python train.py --hidden_size=256 --n_experts=128 --d_shared_expert=128 --router_score="sigmoid" --routed_scale=2.45 --init_std_router=0.00708 --lr_router=0.000962 --norm="rmsnorm" --learning_rate=0.00537 --batch_tokens=65536 --train_tokens=290100000
Below are experts of layer 4 (counted from 0) of a mixture-of-experts language model. Rows are named router (the router's row for the expert), gate (a neuron's input weights, with its number), up (a neuron's input weights, with its number) and show model dimensions 0-127. Each number is 128 + 32 x the weight over its row's rms, rounded and kept within 0 to 255. Numbers have three digits each.
After each expert's rows: "comes after" lists some tokens at least twice as common just before its tokens as in all text; "gets" lists some tokens that make up at least twice as much of what it gets as of all text. This comes from a sample of Wikipedia text that the model never trained on. Tokens count by the router's weight.

# expert 124
router:132081066124108110170114190155125119119169113121068138220146086091124111089116143097097112145154160126177117149112078160129130116120124180134155066194114103134108116177104142107112185087144175113104100131133137100147065117155121064093097203164163153080112101197155113119129155171108140105117144133106135089118145090108104178114143059128136095140162076094097130103085079101146102166100
gate0:171071141107167125176120184085096078166136134083131142182099137170106077157177158196123085119161112103126152138165149115199137151147095116118121106107159169101076127129104129101133131084129109097123143182106185122122117099119143075111158107138148207127128103155137154142117195185105164108126148115118143103108131147199135115144127059156103129129191111146144062120146124126179124177097
up0:134095133100179159123114125126104119154157127141112112139152110166104129142135147109182114064088133079130129151185122142127085144141118153147176099134092160129144088140143131120183134193122142101098153136148109202158082086137139074128142144111103152124150149050209066141107126139054166131085103104158112128174076114141131090102145146092147122143109150093104117119129087196124117138121
gate1:132102148179103115089069149114107129139175156094149131096100161159104113093064094111152186114139095108122066146167147084101172157100147095128119190064144113117154127144110133135158137106157095100103126128104052135138153128134159107190142121136108121178099140110076063171180117119123139104158142027112087109152131140162141097158153152152119126140111119146188143107063154101114145110141
up1:165173118110080086154156111113070138107137165107149091139070101121140141132145149159121136063149173124126082118120129104149077091141083167141064166140159080162125151078114225109146134163185103110166137127145127145096137153143108128130143142101121153139147070119133162162163172127142112088190125124106145117148137122135116141155103183114173094123082109166100082178129156199141130117153
gate2:139100110174081102135109100147093120076100153147119102092125189146171156076161130119170106136052150145103125168115090110100155142131140174069124105149100124106110162157143169123098096132177178128070141128146140112106109085129107054150152195116091132225159122139077058162145155171145146135099124067128131170119078106105085078226082138102146153083088169135096162136059112106084126125102
up2:103148151123131105125142105146115130176162134168120128064042145141136130099141144143100093157052140126111130118133120135123165110097116140117123102088141121185147124086121110157183189129156152166179192113136188141161126098130113125123136174113127098157131145148133130085111134135215161125149112093109133173139144069117128078057104143062126086108148147133168109121113149092114169105105
gate3:142133089131094127161038137160115095166175109139122115119137084120105145168139121096119131116123094142172162173088093148099115138124159094132119121116164076167184181137099132105116109166130151128077070108170103148105102126130161107112099098120128110188090153144165154124117155125076117088121045127139177133174144103145118136115093069139109167149110115106108134091112167068152148168143
up3:098084131124136183123134165134157136158179089119103151106106131126140118076094117084186080188118149135066194156150102112132088149098134118113151128159112180144174128132075092162106086093143157140133171141169164131114095179105128206108109165108162134109130146123119112149137103147166134068079166057094150093083179114159167125078099148133152089153157108122112131093113167138059067114063
gate4:088124144181123042159120132091106156070159209193094173172176111085107107066092137068181130076081150135104129151161137136144121176179125070157115079160137131161153124108106102105107160183066171163131134090071177118143143121185185122140167151164152156104127155023173135130158174126094109117136148161100142126135099187104153128155145132133159128153098134087195146122124147127091180178110
up4:129091146144118116141134129111163188099146135147145119190153068145148107127124104105173145121111115098190167085132123108121143153166116082094053129144160094090163161139160091163111044134110157133089117118116109153131144130167068088143132134153155133144081184049191052182124149163150155142109150087125144153097154172096144148092089168067145092202093084157066106154124121144103177160121
gate5:093113112137113124125102125126100099130150058130127056141153121160121181078157124127121140166143110089153091135098125172138133156153142129111079128139105098081132101113134180097142137072087126144178097075127138153163048135087126105121148177117109153088169131121155180145056134141114198117126138143119130083132140170087060166169125108121130105126177170129123158121107136149120065148067
up5:252198056128118121141134083090096128122114141122108154058161137117102065135138122106164068072117073108123193067149105109125174083114138144163147156138150129167121125096130136152137091077107161110175095145157125152122167145145134061099133110122149141147103114150110143149134124115114051139097175157157104114118088153160138121166135101159145197128123147151142125102208168143118166124133
gate6:162135185122136113091109088091127110108099119115115112127186116110144137122175189077055103054187209143123134124119048180147152097146070151130095103101090087104118187154098152145142130166132121133174132193105074084178160095067145117111134166079096110127108173087147115100144135129090097160115110112140150104163133132111127157128151105082098164123139187106096068149152153166132153122149
up6:156103134123114133127119085153159146043115143133096169069150164162115135121082089060092095163109144144119160149133109158153139138117143147095146123084083189113120121110155173153097091078101173123141117073140111154056139125159067078122132159062196116161120095108105166099104141168140115107095116185104134157189159095135059180163054148139141105155144131127111132135105148118182137087131
gate7:171085126075138159136145028123080054098120138115145152104114174105166154098097123164125131136126077089145161094050059172136139159114171098147122069185075092073125132150121166166062145135121117133136169101144126158144113101116134103099138140117133117117134162103130104100135148132129102127141049094131131146148160077074131135114073102110138128124119122080168124166189133157153092126103
up7:154070122113133113109114117092172064124107124114149135145109111150131071108145181135092125132087130108087111164098135109097110066135139130184218114152132126164079139157070175107097186099141096082132162125122120160084100133121152090111157151105195162057188157206114112120135140091095148070171118098128164093077163138136144148153097152100102111160170131075088125129196064103183097199144
comes after: " \"", " (", "-", ":", "|", ".\n\n"
gets: " B", " D", " A", " C", " M", " S"

# expert 115
router:167104093104086118181084169131073132129147117123109163093120078107114132065102105127088141135149151164157151115170111080079130139111073121084156092101112125098118139165067170093113181135137125151145135083169162145158093094152081083142121104127149192102118097124152157078112145118104159087072134111127133147131137060093119074113115096096143138182132160149108087151125102111134116132193
gate0:091113114099131107100101166129118150125167140101099149179104114080119093111111210105105142088099128120132154155163133139130154171113144135106143177153088092112164077087133172099143120127091123070153145090105120105139090094131163104160113169139123077114153056125160141147150152147107197139086124132083119096124203144187130093108122153114135073175092170211093087068105168084170105139063
up0:152170095138105148155140118142063142142102182141134046127198155132111169146160087093112074147128097102109187099109123159126078127119137106104147143096152123120130152077097132138088104106086171098177099135112115158109158146146069160072092175098132202099096152122119209129109099129100102128151132107137134146077073141110119185116151113099121128110124143133104129153159076057074111185130
gate1:136129155136134121115103184185108181165116077102159117098100159143119118152092095150117083128128095113158117131156130114161149087152150162056066083157067121146170120066192047077117128101091135126059186107164136146088127078096063170156073122149138160170137136061159145175148173143119175137168092131127184176138141115105159125123081144118097114111151066117162114127182131136122126081138
up1:134136162173146174107118125149082126147198154105142120127109148142104183172142115171108142097141163059133079114141117115135119107123172088204097174124152147165112126156102123147102210105124155185094072128083094111182106105103177145167130095119100151111158129238126129085180133143192120112151147144121116077160115214071175124148140099128175139142111187109107171134122184106130172144115
gate2:119126132085162142141115186160163119101202111116154045129117183110144141119121115129160167134215162093115126164118168076163114111152113153112171133116158111135113133115143135088085122097131095170194071101087112130117086172145178115195136155174104102155156124153142144131099089108177131099126183154144154136146164101107137097098119181153158165139137143153100119160099153157141147109198
up2:120104124180180137071077152109115128109145105117126147072122171142076110077107139115124142096181148124122074113082127141106124132139196182153158126097153181164083126094136091084150157105152158177097152136130112147152103145085136149121150154125110122084142163095139107094137136063158081123170198149145147123168184052090145094170105106116191121149120111151145122126121174089116131078096
gate3:139135102125066114121145055164105178144102097108110100107133105115080152137076124148111139156136136088075136145144144153133146095121083095191182109121187138119166170120116090141091175139026119077113139151116094170125101171085140152099112113132133152151164144138130142103138147082093113128134085100069161130112130131166161097103107098096159132116133136126179197063178121104172090177173
up3:115090172129133135093139126142165082113135113181176097106087097129172100202062126196143158173152109095106175183112180153150078138129204131099085106102095135146186121124160184087132145093168148146136140157146110090115114128147116133150110160153112139160183085123159071121147124187159100110085089144110042136120106135104065157140060131170137127106130136107106098095095100164127097058144
gate4:118090153151188129135157112105125114125127110097040073117093181122087182183160144122186117129175161168090155097096152098134149140122125149099083049069139104082093138160114122158098135101155131138142110147092183160128088112178096085082165144056133145092166090093120131092059072111156113122092142141127152149121140113130149087154082103163104062107151132137142091183093159062116155142136
up4:132149060128115129085109101158133067124127114135174185120093146135108090112167155120136106171109152158072127137136112173118112103100141138128175135190149125090177133123133067112033147095099123106127188137143103102092130081061167146118123136158115077091130129144141066156171118140111181065097090142144119099148173218092165110087119108138109148103137138139138176150130157177072183208061
gate5:102134122096078120167149036160142151123113124125144148088191124118137158115110074082132110165078128130172158163136103141097190101085146176093127111121119132092154150152098134103100221096181129153156143154145127142154180050156169154088144146169144118061149192194112139125085103126185167158111107147120149101075151104144136152164114138127161160172127051194106139107066122097071152136118
up5:188133119102080201140127182154185098083071116129114136159114188133131123149140096102138126125158145068119137131134196108123123125184122082167060107173132128135092125094132117181128126091123055181101153064177117135104196117160178131140092116135150073170112138081171140148143107112154070095120148148085108127076142158193105109114135113161135101174108064131204162140147145157154128154133
gate6:094123088132162119129117150098135170101130095220156183098066052139170119110104064117118209112131095152113068092168129194109065152093148116114111084121098111100128182170082118139077035133193175131135134149141113109173129123067078127121112123138116140124115175089168125138173115060149140145157162172154148157109148089113126144124097160108142110088136128088098143181118150111193157146156
up6:080134152135169137195125107151156140081085102152154200120069125092099149081134123153106105116163107168141081112141091095108204083139162072085074126127183145139073121160125156163106092171130122180098146186096140096094117126119097145099107109108130127125098136133138178180129182139140128110113063105072170183136161081148023124134127171161145118126144070131138091135127164150135103133126
gate7:137152140121126135089109100108111110100161149097124091102100062125124126111094151155107078136143118137162148112156094130166179132153103186116157139129095111111117085086094123119136065135153125122123142156156100168114096101115082162142103080128117113127062096143132064153106135162092143131178197185138148130124100131127132148163128094099109127148156120151148153135167138128119135115103
up7:079173140140122139134096095159126140112136167117179100186173083091141146118152172149113080154159153175142123174121161134170149173177099125115151107151130067148109083128161129104132141202074126088155105176121166213105129068138126179146119143123142149178100153131094148188119137124178105121115141115152176145136095112127105110114118137115116092174078144066128130181146141198114128124085
comes after: " of", " in", " to", " on", " for", " at"
gets: " the", " a", " The", " an", "The", " his"

# expert 5
router:143148102098108109194057134102074122101126080124094177101137063093131119051064102142121117156163185168154154099178103111071144147113084128107149106089122113077123130188074149096125175123152143159170176099157114128173133082179080112126136107142130164084113104132151117124117128112112186120117142118129107137148086075092131097135133081096162117201131149123099091187108099115115080122174
gate0:111159177093151142135124066117102150087108125176110168129182127128109070069121108097136124182085139132160197175172125122113164041114128150115157187119148122111102161121114116151124138152134096140131124142177140131134122092136117198056077144120165139122121103114110123123096178099148149173138088147190092129089138148073172132100080153095141135185132162096136148121130110136078124147127
up0:084120134140113136101109123134084119112143116098114097071162118087113133122126138177140100170117085139149082080143104212146182125091131123121128133087097089152145152123152141178099110136093164150163050109124109141143168117175109125105130105098161128085123141146168127109068155119145117122144115161079095114131074148094094092152188087133165196143104123050138099179063152137113118138117
gate1:155132079064206094113167164219112148083085145089076123119082154150156143127103145168104191115130182109113114142115166211121084147160158147125122089107111119181114166127139127112174129133118178106128183175172134129149128152181131109103170158159120132114179182080123100158098097129120126112137069081138117050110149085137123134111112162103104088077152141088094086106136127143081111127140
up1:146125118190068138141123131121126152130104145159127141050086132047107143129141149175162131116104056124139141092101075125174082088121171085168134080087056111116133082107141144099124171112146147167118016105133123157143164129148098103128129070140170163093175173142119133082102110097107175169129118149119197170184133121161115122142091174116145085107111131117104150152159121078151193142116
gate2:135114072101171178059060159107136079137130080210163105078160124112121124112115055115169157150105181118065129143117122140140169135171105193166128149167109077129101180088076153160105142152144142142140140122108145093069172087149102100141188139121143136154105133111151125133066130154111133137097134131166142132111188123145093108137146160116180117174097086139100103145141153083077057088137
up2:201088134123145080097167098151111105114142139173151112140192083184169080143103053124117120152133086105133146125161131112161123104161171185163135141161102105143172157095139170023132149132060131097124087139090139110097100150152115076080146160133133175186169117143104117162156149149123051103128180157165112135092160141138137122096165138128128112118127124115084128129102103138132157133104
gate3:151105126152087135116128125123124147104193082141110118120156096125109138170121100140154133153064160127134116100143078072160073121128107140111146101077087231143181151144055122181099134098172145180156154125113129128125166118132131141143130104144117136168113168089164128102079070121114153129140130103151159108075130132120186128200129147076157135105170144135111163118076093129109102141137
up3:112147170152148165158130154123088110118072157094181127103137155156084197102136147139159166124146115113175162123104133100026166113058094129151136102126130126118112189102139144118109145106110172118086141096180114165118143145101134159111114100159101160071119143164102170069101115178118125129127135176087110101155167129117097123204134130162145161189149155082143156134071115079068130100151
gate4:149120089109143102191163109129176111096179171118122145166114101123091132182067108123084167136107152056097078171137102160139095125125121150080194080120167101117115141131120121153129147149126118200152151143117156107108202054140120171161169073177100106113124127120126121132104054140093168076087095118117116129088158139118174116111117094154152099117196157139143167139165092160172120161136
up4:197122123077113139146099148173110148086153086116130128126140169129084141119168130118073117124140161143138082212118150155119107142071090168085122079140130123114195111127092117072138120200103157139080144154140139188078106180148138117109123133075148159115122168070104114127139135124133104117120144129084185141128140151157159128144110122161116177111198130107159111115120172082120042119143
gate5:099172099114151132139139169120153108131124164082090158110138067070082125169085205091115149110181165166033117147157158122170150154159098168155119154128148086162105109065141099182121058108131152176118145109144164071148127143166140207128089116167157146131091090092167122130118074107107125138104096159136134146103152161152087200145164113201110119127091106124154128155114147102127146192125
up5:128119141052150129123113189132141104149113134101113117055133089181086160065087152140142092135145162117139117124169136108127106112134133124135105170138136143139111147118092054159131138058173088157106168144148158167121128126180094109142113081112182127104127141109096120175112135156179186093172120171125180160111129120201125189188098191145157161155117137141156132119096113133134141130089
gate6:177095094143108126193152198188116107124083153142066109148083120091176168127111073093154063079135114066150109112155152102086146095111100145120176111106146124093163121110160145116115141098129126135187118188205090115093192079146167117140103093109092184113135131095120143150097085196088164127096120096168095112124024133069077131230153084133151165101129123149126161095105087094148099145147
up6:092128125150159142151101166120169139075099080144146111144100109144110170095131129106147142145126119134149138116139124164120079105102128153147100103168070164114072094090076125135088131120166078095078106090090146176110069147129057133138158119152136126132125171109097134105101154068129188165089163157154121130096088083192156149093141104064172148093125155127160089182103135141042096095090
gate7:135142133132142167097104129118144100072100194089042037106111106128113127143099121149106122173142145155143177130119141170131128113048125114079142093107090149105089114175088133139128117154146132077175146112181140162112101098110115114122093125138100135171127118135144185145085131121052120106144153132089108139188131115128153136104133163146087123128135167088077126120092114126077101133190
up7:126130165146107114174047148128160133112112098128087145145143106167140164085118137159181135177116163145098167103169161104054075057113157121148182148074155078240119146146113143135060191115110107093095129113043069129123179155160105117158135112160125112101159123119181133118084089163095081084111106101162133137167161162137144149142164141115159164149127064104051072161141082116119156068120
comes after: " of", " in", " to", " for", " as", " the"
gets: " the", " a", " The", " an", " his", "The"

# expert 76
router:113094092088090108119138134147101112155064100084133168178130115119106076095133142114150160141149180139154134158096140172114116132135132100114101151150130117132137122176109126158124149066116195139149154128147118136135130158124092140125143146158157139096090099162154124083159191159118198144117151102060130087070128089129168129085149100134115037170145097113164123099105089059145079093080
gate0:169217145141116153142134139103088170095235105179180096121142093175132143120100071127121121103159172123136143155159130122078100199126121121182144144115117024100141177089175123135083101141121130101108123161148094047124143130102163106079134106178135092161157162102138119059105170114089089125092174160123106152142205125092155131088087142098122108159173144129083114148136171098108141155066
up0:184138118127115078117115145159117145147117183103124102115162119110144083097160129040138092128149134111141109103066086148136095077048091117147134116103127108138133111163103151086105103126108137099191129065160080130089043108153099101120126150075130145143080213131116126165159089102106100132132150153145160164126148096161123111180125142112107153112109173091138153154119178162177121168117
gate1:064096148109115121123094119098150188075045169129072173169156112076148159137121148185137172095158148127169118111108169125182156076093141155082137109124100150119098142165096124194164105120117077153172144118170068111118089119110167141126143142137169206160117123163084136109146156159115108094110137163125151094144116147153124089088199125166119091124089160156120062178112165138102095105142
up1:036098179087067086147115117128134141069078140122165135135135100079143113099108121143120129091104052157125167082056106098134158153187080118093067172121150164121169131081121084119174085140187125124098119156108132130148098140053176107099118080095190129127121148126129126157122156161132205132160159106106149117183095075144170084160147169127164134169112189186180111116090134100123095137169
gate2:158134190118125114092192188137065153126131101112133208150106193145136137122148136111202101136128079136110124190161126197154124095130187091135129143143121139129108146128163042095096125138161073154050156110098120115182117105145065140175089118139120131135111102108127132096130124111141162165191102198148110135084094097202108109134158099127107150142145141104153133112098084068107115143150
up2:134175086071181097097138125161166150113090106105176102152089123092157135220102144115137131064162076157115094130095128184118103190127127208153080132141092140126142155106110104070127073119193141168093097099143125127122124072128056115123158166120104112137127122120109131173133156163150114077098177152094143127145117122134140186135135135160089122095123106097058149088130122138097193126129
gate3:154166144101151133148129077174128114102084157107139144119125132189154142099169141178114179131173123178114106102135141112179108113057134144155160136126089091114131177183111140134105164151103104133119105196086143128147074173154099089076172159114168153120152119121115125137162117110097142163104166137150103170077140147076136086154076146078109088149096129080133178119109147156096089132142
up3:118134173156124141100050122085077154135158114110113155156129086142138081139065133095099124150143068122151109087153158122060137097122112080046145125133140163127151114111119130118140175152149147126208111122122169085124096135110147114179164186155070139131089165113107053149170141152154076095102121122123099098170170169138140146138114161068160172090043103157107119121131094091144163102150
gate4:095159168136145148156103139131133153132108132144112064107115135122141061153068126123106134138081148104112093098145149085073135115101131117107086175185212145125106112136195139137109126148122101163165111136104166114124146130126152144134068145151136075153142127092121112079177178092198137108080128098123132137084120124103104147082141103084128110147107120146115146125125173080143120168089
up4:142098111155078097081110135071119127140118059144138151122139145119077127094107160053190066120082148155129094103136072104154148096110124155108139095175135124172102091112165131145101183172127132115067096068138022156140130147143079120160110099134128091154106159182124119140120160157178171072170103161136130150168181173147137113123132186146117142126103133129129110147078104101125139134110
gate5:144175109091150117172113135179127138190169058089161155186076138149114146139152139130058186146099166171121117210118139092081116159106136085066134173146136115144185158114084111111151125157181174120167125075131085171153175130128152130175190138100125133107108075132154055115109087147122160159179127142164143070113142106123159130139096131170153057158179138104167116152119128119122159168150
up5:095147108131177146140143120057097144192151076125120118138106138138067120133160122138128150131148088092132111168100118124118146166115166142158116086129052149117094118081125138157132090127180148129156108103170099164130130131097126170195123178107161133171117098102040151139103092123178136224130179096168158123191103096096120165129103178121138103102087066080080135051072152059177081140131
gate6:175147170119141142130115196116086162138111114119160172083146129131169097092128087143100168130084107171133116163075193115074078161079151055089090107149117099150122139184167186174205106109097093105109132149136043120129142139119120124199132110164113158073131133115128140029143136136099160160126100079149165096125144092110162120112187151118089134157153159155177113089190175122144120195075
up6:159158135119110093108120131109133112110071114187135091144070107160137159112162115105094110150123163124127139137144161112121094149157136207120082122143140152105146084116121167059056090095076090124096166138171082155105102168183126085138094132142198141095128146114174099114105080160124177095109092177134085109210168136090136141079160124166154196106172115076155135077104108096105147112160
gate7:125096101117104099170110118120141118165135172141109129136078125121145119103062112153126170182207118099117118079119127099107148111149089083107130133175179106103102123111101146115152126096100113129122115181149063128105134126198130104161173138115172152146128144146133223140099101134147099061072106113067067098111115143194142119082138207084153086112086094111180084170166120040178100130145
up7:163128125125082097096056143145174173095096116135139130125105130130128152135128107053045103111170119103112103149148100193172050176112113148120124185110166096125162114132083124123103134211168184072109162159119108099157126105105048167138152106113149123170138082109128149126127149088138160109142086154071120144106105119092128175182240113138123102168103143160115142183142138151095098122118
comes after: " ", " (", "–", " $", "10", " −"
gets: "1", "2", "3", "20", "4", "10"

# expert 123
router:153089109123134129118037098161105111118126112135083171127149109058138083078087108120162099104128115149150079140164095148110123101139087161165171093131163141156129120160139154142132164092153166159111161104089128154162110105150096101104118103097123176140150123113164119072105118081112158098131153144124117096136076096078179114102123078079158092149153136120120132135098092147140094115132
gate0:169128116157105185149171131102086127135075090142160141178167147158205136168104101124158130128131161154206146102110143133082137157123122171113137167133154065150122162131203130127104109090076155116088128102154119145111089108177177103122107115138090156090148137080171146145161138132106124121135104106100072136112139189188142171154149121194157109116114095167099141124128161090070071107158
up0:187115154124177116064145119149057147116165108060169198125156167148167212133137103140110067128164137142168130128117122109117132103144144091147141095141114138179102141159140161095130066109127158168057136138143168126070117155079174166088153123122138134199085139122195105126163065199085181161132115128148131109179143156152102125108171053125171079098104121115061083089089131189139171125138
gate1:120183060140136150222133082111159090117107145100073105094148118133142114114092090137080152121134159126150091131127113119145175133138118121124158151129135082108103174192145126067087132104094106132157053098100138091141173099124091080135126189111086116149172127232160160107101105113137100157186131197159153105109068107113170151133128085120153111092163118094092115123154125126123112101223
up1:100187146114143131168180081121120106194149127174087070152151088136098135142150133080118121129109126166101174159143143132093086176114125090138127132109152154093134110112117187160098142140117136064091109145152185100126142099058122151080178134102117118093111128147110106094112133136143108093150121133117121123104131138099121195147084127172162058150155171167086124136137142114086080130131
gate2:145103118103082154164051180155092096061137120102117152194116135109120162109106188177170099188072138148076100108123121159122187119120100122153144146106116120162117089072146092082162121116101144125107203126173144133115126151131116141085121068133112175163103129096146084127093126125134132132110140152161083087203066147117134135099142073109108096099193174146163127129166146120125145131029
up2:129136122110146126158137163147152167171097071144144079133147100187119100126173149184203107169134130151094095110121155123089079138142155142127088144082135137110155168131121103134132178159170148144157130136057116046160134093100067187142071118139115158146163163135185160144134167093118103116151114156153104171111143150134043118142162162089127112132101159157125096080100165085142125131189
gate3:127160158081104143151084163134193081169173109162080111164105141152119127108125072146195118108160131112114159067154119113126125090094101122145128034085103130129107116110115173098146103101113097119127171088149107152173176143126126117096104072090143089126161176149165173105178088112111149058163158160157107078114061060140105139153171132081096077116109141113102143151120164130156137111103
up3:113139147153090155139094099161150176111092111115123154093096106192135137085088093147126162133150051149116095126172108101131111105147170165083094143121114141137130154118118160142100151168123138180113156165136149139105108111106074105119159085117153176164125146112142143126173159112120128030128072097109142106063175111125161198108220153146069147116127156098144180087156112146144127135038
gate4:156205106091127141149059092096103129142131165077123116111127088125092144074131127115120141074133012153173072111145154097127156142135158155184079138137092163105184118099157118153074153129102113104134115084121162128116136089060136097160175089162107170143154106149158108154187104154112112145135158139139114146121095139107047095173155091157090167135109090122124084158132133107124151141224
up4:093091121132088146098139130179135170185168120135124153115127123130121162141150154126111181154110151082160161143108092146105130094144087113157131128133126098123167197122133146123110101115170087145139160130117161103122140195114092167123149142103147150105117151065097186139127100115135116134091078119130145128092178169197052126180146078164156097110111132066149125164095095088110084202074
gate5:168121130113096161130192108180144113119143104114131159085181092123123152059083140108168130081118140102115073109159091081110126144109145161099171138095134125140102126159145218088174138106132162168130132123141095145127112128150101153115117146100099139115133122082170110100101164178115187147183111144168080120074113076101104151099138177086132070186134094172084174154155159093137121134113
up5:072122132068109151136109115131144156101059130134140112133151124120168156135129065146155103166115103107099122119151128103179143126159133171177132117153085140205082082136130122134086135134093155054178103159092146110118094123182117066123106200111098154104145146183146135174133104096140154081086087099188149148113111111128095100142189083139161155149148135130091138136088096107087204084131
gate6:171096120116134116085079110150110155120148063150066142127123118141134129108137120125145186116149102188046107072192147157154143094182152193097147133192133147098182152121127145147146167105067123113122138187123151101182117185146117130140168088095130178147123124079110120146148159078114093116102183181185128145173090125152146147152110113061127090116130132130132144102162165139144142104145
up6:111129100132158129132128145083177171175202145105145138129154083185162089163145125124091119107127154097127132190060109142111127119145101138119149152144159155135044101117186094135079114111164139156107133122119175130121154100133171128099174122117086098107162105174116100164121141225147152057128123125108153128159076115117146097131106096128155105138093130108136164132114086145138153117132
gate7:135133131117122139165109122160071093191177168087125146149156124132118077147060114140182088125102123053156131150127105116155139108160167039179139107128153194185135073153103123123119165174094124093077133088168063141088162133184146082121126172108086109125129139101147147164114053132154164064097164082157169146172120157113118160183117152154139110156175150088079151110127125146089112122103
up7:135125132185164148169113089190176163068199117139095082152178155162167178101095105160071162132153057144180094126064084095101100152077121156160092158093168063088109122120067141081148129185181172142132128119104164139103094072151108129156153173136171078101139162107126114132124174189148116158185105077108102059136131136127134169085121101170128127099149150139092125090168126173171069109133
comes after: ".", " with", " of", " and", " his", " for"
gets: "'s", " his", " a", " he", " her", " their"

# expert 86
router:096083128096075113149131154192113120141110107103104107185161050143084095112124166115167153134125150148179101157114131152102083142159119140137120093143097138117166208117083146147087159147170169146125098143113183177124104120139093127153113136100094141058082087137154128112087160122130163108105139150092152138054103091115165164095130054143108114153094111111132104078105069139136107155089
gate0:108137144153180147097115153177179173110157144119128113132129132120100125167129094118082150234140140137066133133179113147035106128148146158143097108146132070149091099129075101112143107078148117140138147167186151135113089140108084131081072132148153111114115136075137153180171095069154134137111105082142177147157152115111115166158140127097082124158137093104116170146049123107136122151090
up0:127112167103094095086107122116108150086150142091134096182105167121087130106120092108171147119162160140094085152117072153134049128163126146090108057159182072097081156113094123146151116129090156055083122126092183105087156155125185148100123150149119150124157118142090145128109170100157072193104111067131118131129078090118136104187101089139117093092118094179168134147111146106127084128171
gate1:163075100108120097057118146114112144114132164105132174200150069114137149154089136058090165093142166092120159109161080130143150169089141164092168048100142222059110153176149156121167141088085114101128124159136125078141133152148151128179143091106122129158111146142081156145109114153147122089101122159094155121136146119074089148110099122121147155099210083108096126060197153120098117093113
up1:141069112186086135111065107077088152102157093149091116170186121095106140124098165160037139104138137123152086117109137128121143088112158105123122145153115041156122094066151097083126130120190135089127077138150144174147133085055153093172120144137098112126093188089143152197106139143112161136182132159137140157110171120143093103177108100076129150077159127140149114160116165098105120147166
gate2:095177043098104128170131090131132126157094133126132168104148165149113123143098094163143104042155076108181052147163119077139169140119140103130105114133187133034153144115113124092121136102093135125094092202133084150110133122152102092168122128085135163106093101086151139144097135159116156124163147123139153183090152142090116110149099062055107139150137063100101083113100112120149136108134
up2:176147152124098130153128146148124168157177129125147107118128147096200161101098176107168161120168141162139082109135124099109127178115156075122091102149119138137093115143168154138172080140176134140187128128138127118115083121120154174106134129206123103196108122133186107104119144127143157134061099085138163141134098093136084117162086124166194112076123120106125120097125158143110109055090
gate3:080125101086126109108123094158124125153149109077119129092089129169117156096152140153140129114106173169217104115125191104101095109121131158120195159145063134120131096094123148046142166173162097157173120112209199145105115157196154108105110135170125071149061125080138142098074174169109146109063149166165136180106123138146086153134127129159084132117179111127165179169105055097142144083124
up3:132173141158185094095124050109129137116110117092113156101136147197131149109119106164176140156150123125107173109112095173072122125138133087124097174100116069138156167098090144095139183132114124180168197162090154144163133094115105102148142110094118097115108091075162207156156145110101140129107155134126112151084140150119158153165112146126161135120099132114109158053116132110116148117119
gate4:179149162148119149111105148111114216115095121136085172109146153171125076040121149138082161133146209117104110137094147146139175128143107177172103129083130094142122107110136092113135136132074181112118048138176107110130148039105127175072195088126121134126131084178157086124121182147107155102159118115163089189150123135125127140057114101145136115109138057170125205177155114147135166169123
up4:155164118168137148167167118170148125088083127158136123100098082111122075111154107146091130162096127139151143142130088151108136188101121119148079145081088063098097090151126113176117165125191116107109129132018095164091143120137168133143087170117129173091155132185102076060150066171155163160100109172146131067132116100169163136098164137139168129190105126084177145112163173153167093165174
gate5:096142125064121121124090133085112161097134194132150123148143130168128114096184092155076134145152166096097135084095190157144160171120091128115094093167096161109137178128118186134112052105092091104156113105178104120153108164148118124121153216186093120120172098140116094110088140143165131108139097089124109056144074171138140128070113121127164115114084128131149149123117128145183088126110
up5:106126118119113092104162174150123072196089086086172214093118146137088193139068103033158154088127118097159131126155148105163097110107107134152064074101114134097153102125179060135103128112172131112204138091179155116111113149074164138153198132124120151105101073143160103125116131051120101125138164160107107132160163150092129125084119144142134160121141111149076136152143093157148080106181
gate6:124119063128180187131139120140083101127107090129141128150169156109119087148175162096083094175070083125106109067139143076161155075115090119113096135134127112142105133132146113171118137079084187153104151137087140163106107104158131091156105159083074128089063093090080160103151147124140109128132057167121132143099147163092125147090115117139177169183156152109122136127177088131090061165143
up6:101182075085119104072109120197093138128149136107123170165087148152121097104154144098103182158098087135180110172160109121095123129110127087148150083096161144146163127111188161084152127129093135161109124143136123171159081190102131181097147100088118116170108089205103127164152136163120088144092155125114110151111132163135136186128108190109180117088155167121167170138127067142116137129025
gate7:157143171147200101106112130125121133133196112097106169112143162201133118137115137158146121129105128139140137130168108129212142116123133048114117140079131095203150200157118146073132130104124202118143120166126133153161172145176050130152082097133147132105159063142139132126135110147146176077131144143135137156134092114121116163151105100168154132097111156129133192159127184133158150152090
up7:126074031092133138122142089155064150142178168130162121174136157156139101164046116138141151139112110113122144151051164134149162074131094059147073143186155137154133150165079066161114119167158104172124090104156155094201148071186151133118107145193158145163122109073150091110104128110124123154096171143177101140131173106114136130177166166125166128129178134139167091129154126106153164152170
comes after: ",", "20", ".", "19", " known", " that"
gets: "20", " He", " he", " a", " of", " as"